Experts of a small language model.
Training: a variant of SOAP for the experts, 364M tokens, 11109 steps.
Below are experts of layer 7 (counted from 0) of a mixture-of-experts language model. Rows are named router (the router's row for the expert), up (a neuron's input weights, with its number), down (a neuron's output weights, with its number) and show model dimensions 0-63. Each number is 128 + 24 x the weight over its row's rms, rounded and kept within 0 to 255. Numbers have three digits each.
After each expert's rows: a language model's description of what the expert responds to. This comes from a sample of Wikipedia text that the model never trained on.

# expert 5
router:142113127133131135091085127096139138136139115095101129142159133127088119136197118140154097123115128116139106118135161110119132151135168150114117140086126170136118109139105157164157144100068126
up1:101134117177132125139111105108122144168122163150063085141121122138114149165159106182141124124142127101179116127118126134206123135131136126119119113102101135108118084110129124150143124127130161
down1:116154183073181111115108160126112133116141091128176107151117104109124159075112141086122142152153095164085143096115119085133160127149144143110135165118136092122164142128116099122168129151093160
up2:118155103141124121098125135130110106091099112155098136152137145130119116112112114052129132165101086187113130096098120123124130191116085115134096159116105123147097108087099162108132116132114127
down2:090112128139109126154139155070093141101120140171083136121142160127144170129155121156164141122124103206164110143145100131143139103104098136131150174132125111137133146122112142102140117113109113
up3:136109114162137141130093127100142134138139104165116163132139120107137079134151133094109158146093138126147159152083083123124175128128143129071098121147126130104120133149105124158130158135168149
down3:125142113111116122113143119129124107127116149123126127097149116143104148108137109139145157132116157076103072138102098124116111126142116101135114121124120082142105134136101120098120115095080087
up4:061108106140141104097125140113125132100183172111101127098126096113110134126192128133153111126093132133138156165125106122144110104123146111105107083190100129134124123151153108176133142130121122
down4:156166113148134112104071105090147137111103081140153139105147153134133160146132160137128105121132137146114061096114118107146136082120130154113168147115141148131144137128106156088121123092118092
up5:160159125145074143157117094148148126090108198137115133178073122151148118120118152160118135120128133127120137148135150145154117128119138122144135114113133138166128155166136151149155095134141140
down5:123150109156132177150138109129112137138111117125137117088154110124073096141152125122175160113112098098153116136169118117144137130126148154165111139167140133119144072088173094181119103121133126
up6:132135118131179169139130187135158141129103133121090106118160099120151119134126167154118098173165139127124124084113120080131151135124131186106119097118123156168140124135118131137118106085132165
down6:158172148128097154143183109118136128141145099146137124180136143159103112152133139107133156124124131111097174130083122128146138075143142134139122119124134104131158163134134122105131092120117102
up7:154087179121121133162123108122124107159156125159126143150118156100142115152154122108171142127116089096120093137111173166119122141170122138147119140116121098170171085120104111153126147122116098
down7:132136159109070144140088113143103112113161137103144126169095157138148105144129152132112121150117126144144153131146134150128099111115111096109132111136108143119109092105122104094147117111138099
up8:080111124109142132120111139118100124116136103127113109119082157148122101114136140078146109100123129105100122107076161154103169129101114146130096136138172147141081112142124116097137111121092127
down8:137144144145099115152118110111120155103153107176152121095167110126125142145187119135166155104135115120105158146110124129142075082097128106110145136077107128118130141132137103145117149137153128
up9:123103160139128134137137110139138137145125149160146160063117115156122127148131131170157137153136158186128133075113148171181118114142118132122143133134112106103151132117105118125136121115114149
down9:120124147124135146161128091093076121123196145142167146134153135107149125125128125092154116121154118155134110137140138067149125089156168127129148122190141119150107107138098110157130108119165114
up10:123127091138138111119138100092111087127121117146123120101131096124134151145091096126123085136143103106113165150152164128127138115142124098146123137143149089120090130118148158171125136148136145
down10:137160114106142130159105128117103151135119108121180147134126143123106131117132131145159119154156084159101094109106118126159156153134105101122153119174144149123126132133149136113144173142125120
up11:144162129124112155121123131139164107119122131143093181152136148139110143160135170134162089129137134118132111126101139103114115173129117150110099099121100130108116106186126138089186139141084120
down11:142142113117111154124117094146128089126150147153118132140124171119135118136133109102113140113102143142147077135140148136152149123140120109212126151129122133149121149105120147162096118117134136
up12:144126139168159118123106099100127119128079157155110128119156136139104141114155139129126129104075138109113143120064140120133089147127092118141112163111147170121140125126138142128110129092121128
down12:101136104122122131107096158155080135142150103136137138114142140125121173129101136121152145120104131122188160123125131146135168117125150136132158132125145159176118077140089118105105125098129125
up13:164132077136175142121123108106147085100107109118145102124109151170121099101147126136136133130134129135133128112110127148134171147132153126097111193105113129094112121139143150132105170139131152
down13:102148174102146148171193144124185122136134147111127102113150141164156156147135092142127130171126150106120099125167147085135091135159133093091174109120155159065182146123169162133160113117169111
up14:124138143187103120168064111120120139124098114146110115098108157122099103171137108082137147130170153100135131138085128180110093140101135166088088153096099171140133134156106178124111106129139100
down14:106105100049121154140102143051145148129157150126127150120105112091137179140163122173096118091098104142138136179116158130137134128131161143106162095136106163156113128136109100114144116176074106
up15:160129129150097130138094137154099124096128151128093118171111151109151140127081123168134142102130162131110140078127124137178140110129150123130102124113127135152097122137127124144135136145145143
down15:114146091119083100158126143164152157128114114170142119170118116132112133115088140115174134107137114155111140165124094110132126103100175139088135130139106136128167124168099122129156143110112139
up16:128115125131116151135142123134141086121142115145144111169117102132106139131114144159099105148140090136115112143157130109130143119088115130121129099130146136106098178174088137123152136128056124
down16:150139175112119133131139134130107069105143113128114136131126139089116136142141114113104117161113139099108142159134093131119138145123136107105152130154134098166154126122158121134156131154060086
What it handles: Place name parts. Place-name words and their endings in addresses and locations, such as York, City, County, Street, -ville, -ton, Angeles.

# expert 60
router:134105109138107128106114119192115134139091119120109096127106126123151147121118139154185111116097116153125118133088143143100103144141151100119121169099146155177132119115107135156105130089108168
up0:110157129076157170145141158147122128149177122140122147098111108105161165149164115123149128154137134082136139110139158086155156097114104159118157094145124144122102154134142136118108094122145134
down0:078106145127150081072102132128110112154076105133148146108108177128094131110112143125100163128144122143094151138136118113129134135160141097138147151102159095153169072118141136149098155140133101
up1:137104129171154122108138153173137112129167099147133097151149060137113133107130111089120113103124160121135121137151137090195128124145139107104102088067160182128121140153111125109145113142132139
down1:138155113168135090161151119138115119129118111130142163154120159101139161139119158129100131134101133127116125106117078150078127116087166142110154133166096072144142109122126123144161167127117137
up2:120122109146149118149141125120127141130192112099084126128143145122118154137189102122128124146154146118123119130164065147090115104091157128101167144093130163128100109138138128130127152130136151
down2:097161176148116120165147091109132118137138112138168128140128185139156148108118110136131163138146117133157119133138163151126152126132133124092107125130146117141147118098084130111067102119120158
up3:107109135099135097139152178132154096106151072171101144107115139139106142127160135117099132151097120124093152103162166134135150144132097134153119146130184123110088114110167123139118165123146150
down3:146115104152160156126111104150136107159094127103100114112126143171114147101160138135148106111128168148149120173128129118137114071097159170112141179113090128137122116100135091126145074113131105
up4:167117131143151142153149068103139117109099146165149151109095132122153117111102116131168147149097138176134131147106178120095163160155137116126144112145057133127156145124145123139158159129145143
down4:106131134124119153150118121140133115165115177159173130158114138105168130147097102076165138142135125112142139189134114116132121107128076092132134134103121108168098167152118119100170126097148138
up5:146136145108085131104135105148110148095142140091142141096115151096148161111075056160110120122132134131116153133182127094114101155136132152113147149098167115141103144157129137135132137165134159
down5:131110119168130121168131133156171158148169127129110149099172132142135135146154155131093118097114091131168108127116138152116116103124135100128114116117089145124143145074109139089126146067131103
up6:155145112132095126105160165076147127116154162132160135098152130100132122126176152108121102187136154118129154094120107114149098145130076119105124119108123121069148135156121167113086064109128103
down6:112129082117156140140113084162111162103097116165122144188136113110130135119122105112140137138132138153106104100144147142107151176122156134133157102079157123161147109158139160092091185148122139
up7:159167116149150146099130126149091123134110159148100104123147191135136126163119131128111137155093109127143136120098160118157132087094116085152156092117128145097149146144116125159108130118094100
down7:106103171101137143151139131114141144111077149107125167081101135126165133145081120131140158088121117105106111094141114100100111164122105153101147115150126082126141108149153077121180125166141135
up8:131126141116119145118116091130103121118115134119092158061154103116129155137121141104112122181122153123130097103129154165129074135147149092133162089131110138073107121149124118111129140155126134
down8:140159097151171153108132096138154143132118120108097110112151141095124166144119147153128093128113101062126101154148117129169121124123110145127124111111077138105109166121139150112102110108132124
up9:092136145120122117122126122166167111102134132113106123095107079150081146138130171137132092137162066187097120135083144121129122141101124125105162110149115157121102135144164092148097169098131075
down9:158182136119181141120143100127127114134123152087145113101152154090132133121155086144111145059155148119127130110123073115108120107100149113159135130110116097111143143118100148097123133099140134
up10:114165147161095109100111135159119120093107127122128145084138119089141117098143116113124122109152189105131118156115103111175125159142143115118109122127100170137133145107109132114104141112173124
down10:119159146079109159181090119120098144122131111122134116111116121144120102141082120134159164156118147092123137142141137147085124154153135103160153102107135127118090151127113118124183123144144119
up11:114084150138148129121106145114108145092120134141102128131141124147156123115064145090108078159162142102135137139114120113128140110136117149114170129081158183122147122125114099159148118126111164
down11:125170106172137126140126123135122127149144129121155115158126179165147085151181099110139150136121147175099163125130139143154128130121146082145127130104102092153150137130130144136144093111115097
up12:111139126102121153136145118120143158086091098154109136173112129112140101124114139129129128114143133150091124121156141107142158095122095118149129150115073164122123116109090139143175120096130099
down12:119093171099123085066098152113145086152115127157149140160120087146120180089120115129104144187080120146114130112120110143113063141134103145151132110143117168119115146122135125158155050115158130
up13:094116143145106148112123148150119159086137113145125158148115140120100124124112140131146077075149100163109142135128114151087134103143116148127157107072094126122124146165149136136100099075156160
down13:131134123129106085156125107120134119160108126147170118140155116124123128158159112125103133134140169177122107126145133138165151152131129098136089118160094108160175173141101146134111137146138130
up14:109117165108113120111179097159155131144121128105145113138118112132137135110161121106148128104139106093120152118144145099103108140122160179096139181108146145098136171155127124151143142185116088
down14:139125115173147182178075134142117137087145143135111136072116179098121091117120153106109117109140110122083116148121140114156117129145097143168076093133121129127129086147148132156118107095147162
up15:121102140157138197145099105119100124127120099159124156063160136151130127166130151141113115144099150098137092109167137104167125088165122146139092122158144129084150128128124149127097138131111103
down15:178122117124114111120112144130114125129136165117147115141169099165137162140118170117117114122075134136130180135143138140157117101155119096107108129109086143132117165148127121149140117101136138
What it handles: Connecting function words. Conjunctions and prepositions joining names and phrases, chiefly and, of, to, for, from and or, as in Engineering and Technology.

# expert 21
router:110132111137091158087135152120153162121140126089115119131168168161153127138167103151121085133147114121114142124144135146101099133141152078115104170112119148151143122135136112118135164117141143
up0:132140151130140123109110163158123102100118168170127139117135175115100177116142146113125133162103157168115124139101146099119075106110136069106059124137082084135113168126115135121141105098113169
down0:105168088141111137157117069154141157112097163118152094153139116121169120123122120154102108105085121163122133137133084093129136061124148057153164110123132102114111123160139107107125114140119138
up1:129108178150185123129107135144198095110168131171097151117141106129083115121146131160136147141139107070162087106088119139111168139118141136132124112133125125116152144131121114116189149155134129
down1:136154109149106125133135108126161171117089104123131070137098136071121127044107133110119136137113117117070171182150091087143148102128164164132112115140128137122079153134156118105111142126115140
up2:123116110146147160132174141133164161149116102092161125133083143146155164138140124123105116112149146139157195127107114078159132149127167100088133104135157130156155168101124127179144116133134172
down2:103153148151066173109098172082108129084162112132054155118134112131156171171084107163110102122090132173133105148145150151112140178136136152117123129165110113108093106082145103147104141123133106
up3:154115146172138133081105112107163115137124149159119110156061106124127141142118102137134123113123130117109161097117150117111091130095160089093141179153091163121170124126128096138124143099111118
down3:130135053118155116120145161089134144123106117099077103139118154119171144126089165113148145116129101121130131127126133139095112102103064129137124141095135138186083095106136147128116112113139154
up4:140106098136115136154107108131163142165120109125116106102088115138112100088136144132128112121094124171082128127094163102136145125099162110161104119097155148100134153104138099095119094158096158
down4:102103112113132141099128139144164117154152182110120115163142117167104128138114111095139108161116093152113112080158085157131179091129146180139123127143109152139201117148106162165101122092162086
up5:117095111138121103125106124127105152123127140121135119100090105089107132154136121110170127146132103094126132101126112148161123102085109088122135183141111075099073140138104158135137115134154147
down5:113156113101135115085172136109086150094151138155125110134121142124125194076176107108101107145140117087171107144143135153081126122119108116109127132119086085150167146072087103159080116125121104
up6:127107111142067099142107128099111126148145130112082155139125144122093144116117111129104100137092123086163168182084117074090123144115106156131149113135159131168112146129133127133140103127131136
down6:095108153153094140151173117091115113090103154137139158156150138141121136157159097093136140135096125148104142129136114144124095119135150147118113156119194113127137139108138118125155139121131092
up7:100149142114097139155163145153118122163153153103115158140132111091139093152185127076129118108091092115135095129150099153147136118103120120133134142135146142122131133095116083131127155129124113
down7:120129200105114114092125118128138113120174108129141096094132177113177112120117140174148154143133159174131123102111182086111108081117126125142108107141112109140135142141166152154112152135140145
up8:122142072127099106150102124123128120117105151164166114126139165162115139097178129146131125152116129100142163183111109146120105110088148139124089133157130138196092095140112132122111172137151156
down8:140128120154114117100128168146098082135118098124161139131164135148133136171113120116121120154128134153116135124161056099157080173126169132141149141129152076107138143151118119148091128121159088
up9:132168142141110136127144107148096173134138136132149124163135120110133113146125184108098090157126074105141103139147161128104120126161094118122084139145110136079135156096142115114164143145129127
down9:140167113118126139138132153166141123122115115157165124144109111171117119088085119089084116130085133122165115150123127134159134129147089170098130138139131117087111093133152128099142108088070076
up10:126124131118138163092157152133130122076121115165128162189100113134083147136136150086164122098188133118153127157131155105134165139101173126171102144154151108135118135133127168123103127123143143
down10:135121102146088123163110169151176151107124175093107154142132137156140145138121118132107114120120067151132123146079120098145142159104139157131121130137150104139105154134125131144149155163103115
up11:124121146120120115117163140129132131144106108125135123119094147134103086170100099109086078115167161101135172139142137059131148107129110159113107071134135133124075096185151127146133130090142107
down11:100125101123106132157107118129145108156161077138123131142119141136095156170159106134145119085119145110155129131111108138127088123168122122102150094130168105167142108166147177106128157144136129
up12:147120146123100102156120146106122150141112136134126133129134151136079146147111087104115113150134103145115144132137136141114076143152107121133104143104191129164129151149113081187114107110125131
down12:134127152126132136155115087145162150145125143147115108104118101149116128137106118103110121103097110108138135128130123115124137144045113092075105134174142120117151140142151133122129115145084128
up13:117110161112115070073098167119118123137121139114064100141088141126126113140156114100156146120134105098098165133112087145102111139070109122125104098135127154107111186138142103115168096107120136
down13:172151129167127075130135096127182130141138145142114125113131128145143118113130114096130111133170121105087140092172119131150136116112112155134112156127117135105148110145171143131098069092194129
up14:118152109105119121110119115115080123130132126113128122130123099125138104169112095178116114121113139158087107133104159145169128105119131130086152193091105125134123131138128088165111149135131142
down14:134150145130151130101106117099137174107138129108143148151144166071110116118124130128174141114144156137177147150146098118139127155112120142121151112081081125111152203123113162147088132103098190
up15:153188114133109111127156143091125128178129156121155141113108138104086173145118147107120148146111127111124114152138128131154102110118106102144106105113115103117091134146173128143101132136122098
down15:110186120114122144157089161082072140080138125181136149128124140112159106140158118101111156152119124097146136140091080117112143117087112140102141099166098134116110147140167143122124160113152108
What it handles: K pieces and color words. Letter k or K inside or opening names (Monkland, Prakan, King), plus place-name words like black, white, village, Great, Battle.

# expert 51
router:143118141140108159115141145159113192121120162107112135153177090101124110122178157170123117131150138172128127106126152130065129098153133110117117120122127145134152100127116130131158122147097129
up0:097113125198116157117156111093137092152140109095125104144110113130148151111158138150111149110186145124123129146114093102167148120148126160122111089114172086125111157162160132130131109124121133
down0:122134105161125083125107148143103145147147191130138114137127143148143066111102125123182119121126137119133158134133103141124090159100136105116115104158098146137108120087130126103137173116158122
up1:157106122044139122130107146120129145164148144083137125141194151101112086148113120122121082119139160180139140162129090097106140148140106096097109096090152108159098131135133162142114117133166102
down1:148153188120126110114132102168107092135109138148133125115175106125097117119136106155149167155165150149101141090126153131163141146120121129145104152136132152152134108151142150136165121162152116
up2:127132131133109106053138114134183142149100130144152148155140124113145116110104158158166106152121124117134143147073139120117114126135144109135088133149090143103140152136166092127129171104148114
down2:142147112160162112130106162118124077154134117174143096173085142155122139140143124091088128136142144153135102133118199135127129181129128116106126090155093072134154135140100112155147115141106120
up3:091139141141122138125143100127136112125137139135137145125114098103150125154136140138100155155186126144129107164113153106148125109125128090060124144117129095164107103137127135165114102110127100
down3:149139124108168121134106121160159134153119110122182151095120101128134129130189134115125136149126170105119146127114096113138124143106165129143164141119120124101102141115111098105089172163126125
up4:114134164134162123181087148151140119110091085121131092103161116151115147112157129144117125133125122104120094140133118133129121154118157109163095134096119115129111159043111163104090099131127121
down4:110116119135148121133138096113137116139122093143202145178094157107116111152112126161122102143163103145143147130157128135161145148152149098137102113107146133104147108126120130128103147137093102
up5:112111119061152131077101147097134110117177102149132178152163129161148138115169174129109146130136129158153120148158117100140157132097160136133142123101147139140132177128158107123144173135115129
down5:143141138175149120186140150172120133132103157107128094183118079103140120112101087140125135162104134125095094166127142186159116127124113163129131140167129162097153117100121141127140108104125111
up6:193132124137093123119155106134135139109147079115086119165135169140104147137141112130149149113162111108144139101113107136165144122163157161151152123132144157117113122101154076134126097115085085
down6:075150132116166171128139140123105121131130145154167168101107108124171116093096108106143093168140110197133136151119094175105123118108113108137159149114105134117117085146105217125132183137133161
up7:116125102114187137133124101120157152140145099093141179115142185115156133177103118095132141134149118084114117167136156112138159117151145120158158161114111143124127141154123148149104120162119152
down7:102161152116116166143109146160141120136081155125107117098152092161108136136129137138119122158170134123149134123108159138162131115141121124100095168156142140154145081158125149126085180120179112
up8:175125111091138149180106154164129178115108130157146090151127149140105126108142144165113109136098115147140151105101160114143125127106110166162159074124138125114122119164146111105107104086105107
down8:150110140144124164122082155179138146088129085133138151102104135141126127122115096118124147138116111117146187156105092151147146103189143127165149110115165106088113154154135139114091136138119098
up9:104127148136121129149116160109133151162115099130099124156100087085095111129121086131107131108146112125116090103145120139093156169100136115177115093142104116096156100123150122118162112066164137
down9:115104133127176136125110125105124135134138100167121152159126142125139113133097138134139139130125135111131098157137138107113103148127122124082112100133153088110126118171159147127097117133173107
up10:109124113151101164154130151137084137099118146145155151122157157104121123123164116148155139104135121145171118151141154109108122147092116150124157146096156111127164119165121100158118128117109140
down10:115128113169147122123159087086126098135076189177132144114110205102102128140120103162108121151118128147084078119120105152103181102104151116080136124093115117140139173101143149169118115114122088
up11:121105157120147125130096119198108141134110143129125088080132123125147137144144128148126152150120084088130105149112150165105112102143163141122097132187107115112135130124107112072128135141102109
down11:129179120134124161091130125131147102155111168100092134195134131158126126141143109136092123084159169124143175112102122132139122165141102090118123123084171113117113159129115143156112152103153151
up12:129105147160108151087111159141133087084142182106106123155140100084171134138125132142123116126173136154100172145115137127145086137136161112092117094119130148128098100116136098148131130125128127
down12:089136099093106108120134121110132149097095132178119162112132136121105111131087094134153113136106102130141129134113124132141181117115074145090139143184111133127132118140147144190097137109155148
up13:121143086119120158143158125144120140101124109077109128154178142136141120115151139141117140135110102137104118153176112161079108086115117130073169117146118155127133166105161132099114126110107165
down13:133100113119138101128113126101108118144119074138178115139109150123091135140142113151087130130098123132115111132150135119111132155172075137102151168139146180099109155181108161130136145121128151
up14:123082126104116114142148128137162128134110153114092138171104115119144120123110123123147116129151126187090173100101177136100105144114158160159113126146140143096137133098158107131144168129171133
down14:159154162119143095161120106137109148141127085124116118143133127186131135161144175119130084109141128113134114156129129132103177164119110091119138144162158123125155124077128139088107134102094084
up15:155139135116095125132174106177163136135125127108104116162152136130086111140151098136104108126137132139134129131111152140110101100150122122129158161119115150103155114085120162174103140119131131
down15:136186098139112123164153142125093166149155122152178131121139124127138128115100108135126138146097161154110128119123132073105167120104167116134089094148133078130117146139110095167101150114134160
What it handles: Digits inside numbers. Middle or final digits of numbers in coordinates, percentages, populations, elevations and times, plus spelled numbers like twelve, nine.

# expert 52
router:082101115144095162112120128122120171105127167108120110125165175127118126130149123137138107148162130149131154131135136156112122173170150106115117176107104129133176116126126178132113153136111132
up0:143148097127090117118114114135184156126163113158147132120163166147160122136147120128106117162128135147091142140070109113129122147150133131109105116107140124142125141118159126108113105096100132
down0:132144117143151123101147134142088121154161141123182085091158118136141100145095162075110139157090168142124121110111168065093138131144156116169133111107139094095118115097149113154155153131125109
up1:156167139142140108146098135186118145158117165077095134129104125135091115153094119079172124097117170166135150144068110112135151131145146106148120126115130119122143108130151112196136119103114145
down1:162134097145149096161157099129126114111140082151142113128126112160130099122137112121120139116134120118131141126129148163151126104106132115130160089159124112139097158140137144125092099158092165
up2:130159126159128136099117157155126128148101100171113127177144043113126128133144122124137116138153134138128142140102116153110103133130138145133094132143099132126078174101127139149159103145131128
down2:119114135157117173141138118168157117103106148130151165147147139101110151106184185101110151144150107141129164124167132104092155130104168112108145115139167104105120132137091147114121149146126130
up3:129139087127113169129138112123137140117117104091150115119122121123111112127133144129132087158110135112130140096111137133116118117154133096138159086125119130133102083109105154133130088104147148
down3:125056171124133101118142126135088121119174132154097118074161104132137078101116104099128159117116104155155139138143112098180109157105153155133101113154097135111124129057118118173149106110133114
up4:147121098133136140124136101096130106108149142109108145090091111110088138139142120074158070113104122150152121151127159108155126163146155121133095122113091122152158122147098095159116114090123090
down4:099112143091118149130154116148146136100176134139130131102080155148155167168115143128139101134134127120093163070161148066156137138099137118114118113139104129125122111140157122092135151089140109
up5:104110091125142056135120124119132102149135161152119148136153098084085110125120108135137149130129130136152106111133129141111091088131125146169125153091105132115133123129113142111145136131126119
down5:111133185100099102088163104143144129136165130096148121136133139121128154155157082111110114128128147099125111133061132104132086167082141106113119128105119099172150121170114156135107111117164114
up6:185116160154111085136161153156136140128134138179109147119134122136167127137151143155146141127136120109112130086141144113090114090124133142154098179142142115121140125151148135133136159139147168
down6:163079090149118121075190128144133096128131154140107151138090101110132119162173151125141136121152138132114123180123119110140117172134144163111118113150136145185129110150132118128121154134166138
up7:142121116103132149127092125139135126081139104142127117118160127113144128142124111138128103092139157087083147143087112148153086185110124152086127140151108137124139168122124128120114099106106133
down7:155189089139111109157105112150128115106123126139103118104145118099166157152153075151132129099133103156140127170101128086146095101101097115138107110141116127103111130118107120152127139120112136
up8:104123108106126116117098095094158131116151132101139149184126154123114148125135120105114150096099098131112125114085167136091108140115150081085112104125124143096144157123131117105116071141069120
down8:101122116143136109096062141099136134107104139156114140155131120114166157097088121148123122121121141135154133086113152138134151103136128110126125120109107129123122144154112147136176152137151126
up9:161073063152142121175123124126120122134122134078130125104133110122086151142119123126154114154139128100139100094129131120165106168110130148146124108119111142132135164096079113146105159129113093
down9:104156150172104143107112141109139108140166171137127117065111140106113095152062157158110130097085155136119096125153113152148090112125159102161143108157130144141125119104120112149085145136141109
up10:110111161140134132110126126111117137080115109168123068114129086109103118126141114120140108136142124149170117128084123171079108137148156177155098123118118110132128100074086181137116095145092140
down10:158117109160140118103137134128144133112152088125104208126098091123171132097127136127171132120086127120125105105097155125106092088163121091138100106149133114117129124159136104131081120134099136
up11:160046141171101127135141148161146149147158090116102091138167159112085121119128118110182125130115142146149118117149142147083160119110139120128156108136143175124121120159110153146096139150101155
down11:125098138140157099170142162145110098133157133152134144136108149148152108164111169078160107177133149116161123131135143112105143138133133161140136175130183137132116133109097111106127150099123050
up12:125090117104152126132141161125102133096122150118078139148140102100125190099145139131108125154104114128158113130120123123086184130088143100177139129131147148120099150112147159117155136100121135
down12:094102119125118155117117104106140113141167133133118095152129097090174117119139121135136106112136180182149136134158133152168167122125168118145126104093101122168127123136113155120133155116116134
up13:114085109164104091077123180112150143140150160108145117155126165128097097134152171144128159130152108135096160126125156142086146135129149124119098127090114126155119135142114130128151120098128164
down13:100093142127107119075108100129102165132148105138162156121158159129113125124104154149148140108115121139109106115141127116125150123094126177140104175139149088170115119158061119108126126113070115
up14:113116165165111139115134123154148174178139145117180121139121101135156116151154136115165098118094125135105134100100108080081097130089137145150110162111144079128132105094097123131130151124094114
down14:131137118158105176133112147100180151114119099080132118121123112133167128128126112127163101122077128100092127121094129129147110129170160173128091114141107156128099150115125128175125132136131127
up15:138129127144117105113134118153119156159114166127116122174136108149137100131099134124157131137137117113167156081119195097119091139102130109104135119137100117126117110129112122116139092172061094
down15:089169122172133150125141136118162121133111119156110125129128134149130119156068133174177113175144139147111080116167124130125156081155128140114122155089108092132138157101142120142131130097160137
What it handles: Modifiers after articles. Adjectives right after the or a, such as original, new, standard, own, current, plus prime marks in coordinates.

# expert 23
router:128112121151075142119145109221131172098148155114111084178138149161122089112100155177109116133167107132093138070106159127088092166127170108125119141135134138147141118142114143132089115124122116
up0:126140113122123101164107129154130160135108103141124103135131184119119106103101123123135152164153112100133113116126138177128123151112141121115089146165132116130181149155091105123170144142093145
down0:129145118096169115141130115130140151076163101141129112113111108146160150126116109104098127129130114142160129129166163104108117136129133128110135155153140149122144104106129097082092138158133138
up1:109121117154128162122184147094144136125142155122090102153125102125133109095124104167143149128152137119123137041116163128131120100109179148132146144131077119141121148116129145135113122132115109
down1:128072112134136092116088117102132093186118132103141103104166139112129137074156124104148115132127150147141145125150143116102094104163087070157141156145146151120148125108117105137124150090114102
up2:078102122119116096100149125136153139126145132122129119125133149152145091138136154132151130147133108091126099092102148140159152110079114153133119117174096095158130140141103117153082119109132100
down2:115147155113116135134141152125136145106152143139108120158120084154143142126132132107128168107163143162129136122146102098161126098087133123133103110116129106137102102153158156175123114143088167
up3:125167123156053120160143158094138082144139153123118138126118137114125117107161161122191130137160147125150159121141096107117090130138130171144103136144116110128101178111142143096150144117073109
down3:097135090116143145115107104099142105116177090121116141143114077157133146109114156178133118108138118113158121128134119134105121157117187122115169152132169149127137180108116103116137136153139125
up4:157099121113116124165119103115145170132130134147136115127136145123136126157174151180104107111174115128127113110110123070147130097158122137115086075123144129142105106109145121118111132120120096
down4:153126129099154126114109121138118143080151152145146090185075086151149146117156121153124114057135125151142133151131162117112152110119141132142104073102071144133156144122159138112100114132116130
up5:153135114128145151108117120120138139121145183126122151139122146151105110155140098083155135174074140152070146121139154139118111136091126168114104144108102061107114111094168123147100142086124138
down5:098134135133189119120125129167140142171116165122127166127139129146122144132113137099111102078164128138099112139126148106173097132126157136148182155137106168126115150083145121132115146134093147
up6:135159118139109090121154136114154138115106149133074115143153118185162116097205153132114130130110122149098138093118134116153145179132128085142105112140134133118166192137139116101092130138143133
down6:086113130147119155155104109098143135152135168139121067154137086155135183144125145145148136107104136168105109119133094088106115141115120142122101168155087145128079120153150128168141128164125108
up7:139092126104117151124127127103115089151152140103084114097151137121113106140130151167142116139201124107147126142125132164145114133132147100107138131124127150075128131094125111108088121145114115
down7:163129151133083195105097160122108132150130139095136120111165131132100108129159145128118152102147133162117113135163080113094108144105109090180158146116140088134126115123127151129114115130110117
up8:097106138112134153170143132137162167154168118105095143130104153175113093164117148092114118128077118103116131142131097130161131110145087140122130116121080117126168166148120133142142123148167131
down8:106099122109098130098130172124125063174159147149117122151098086126136138127115164126093128105121111107130143154108084126121121119128121173103148144135167165159082169088123120107136132129165152
up9:154121151126186121091109153138145170134117137133130149142104122154141129150116108171168106109127163122142136141136159150118137090093124148101109095111094114106143064127084116134152139125137107
down9:137158135144117153138131123159116116155082139163103159156171157117145137143108115106135141090113142127102128162127087116121142133118138127114102124149107153044060152109127106099122119155150123
up10:175133166113123165112125127110146132119136140099122157138160114128095133065137108137143125149115153168085083098107112142131149141141115149082116087117134116134126136146089145125168149152100136
down10:151130100137129093191156177163183096160150112114113139135099117136126122168142122136128133059124128131131127124111102132171148121120155124137084110100098143116124139129155142099144129120148096
up11:160149122087110106160125089099114093124145105105123106129131127166179110110205132134111142156108121142108133128128161171116114160144141083141108145127093156125125148167122147155119143108143159
down11:146129114105082115112142130156097081139087153128170091117127101124113086119104105165144181127108116114109128114123124135085133105147142136103112096134128096121134151144089151148140101177093173
up12:110125138109110116126146117136056153143185134157120127144120158160133118092115183110129113089170139099143132163115146102146125143123113131097082132162172129133120124112139127166126106102138162
down12:146113100098128138109130099130114125076152099056113120148150100120071144119135135098129184099152106111131152174105109103145117120151132128150109158110109123122184124137158146148155128134115138
up13:139152123155143129078124098125106139165094098141134124156131124126148090136122111113101151150162123119111118121142119129102108110160134140124121140113122110121134134138140086135090126123137170
down13:120139121138149112131163111138160137130098140155150131130105113096127138164132184083116136139136075124102124099080138162127139111121139109131134148164095117074115151123169109136095153136165104
up14:117122135084111192102152125126135157135154122088097143106127178122077103122103094143168116163129120124097141118096142135131120069119123120122130114141127131117124137135151179133126121107144144
down14:084109098083112105141115136136132101166108119115114145145116125115168140128167084172140131159074132125155093129091132111120110169143111167110140111144144102124143123147117159120122124134138155
up15:078151115133083159143147090166121129109109121103153153116130164124103151154151141126140132113132129127126122112109170157075122076161117101162132103134092154138122158108116130126104138154119110
down15:139167102136202116143118154084102125147105126125122127104109125165201122182149122151130138143133126096111133109123094108124110124139129130089136114113130106136142096137123134122128163112134155
What it handles: Lowercase word starts. Opening pieces of lowercase content words after articles or conjunctions, such as o(verseas), explos(ive), bor(rowing), per, due.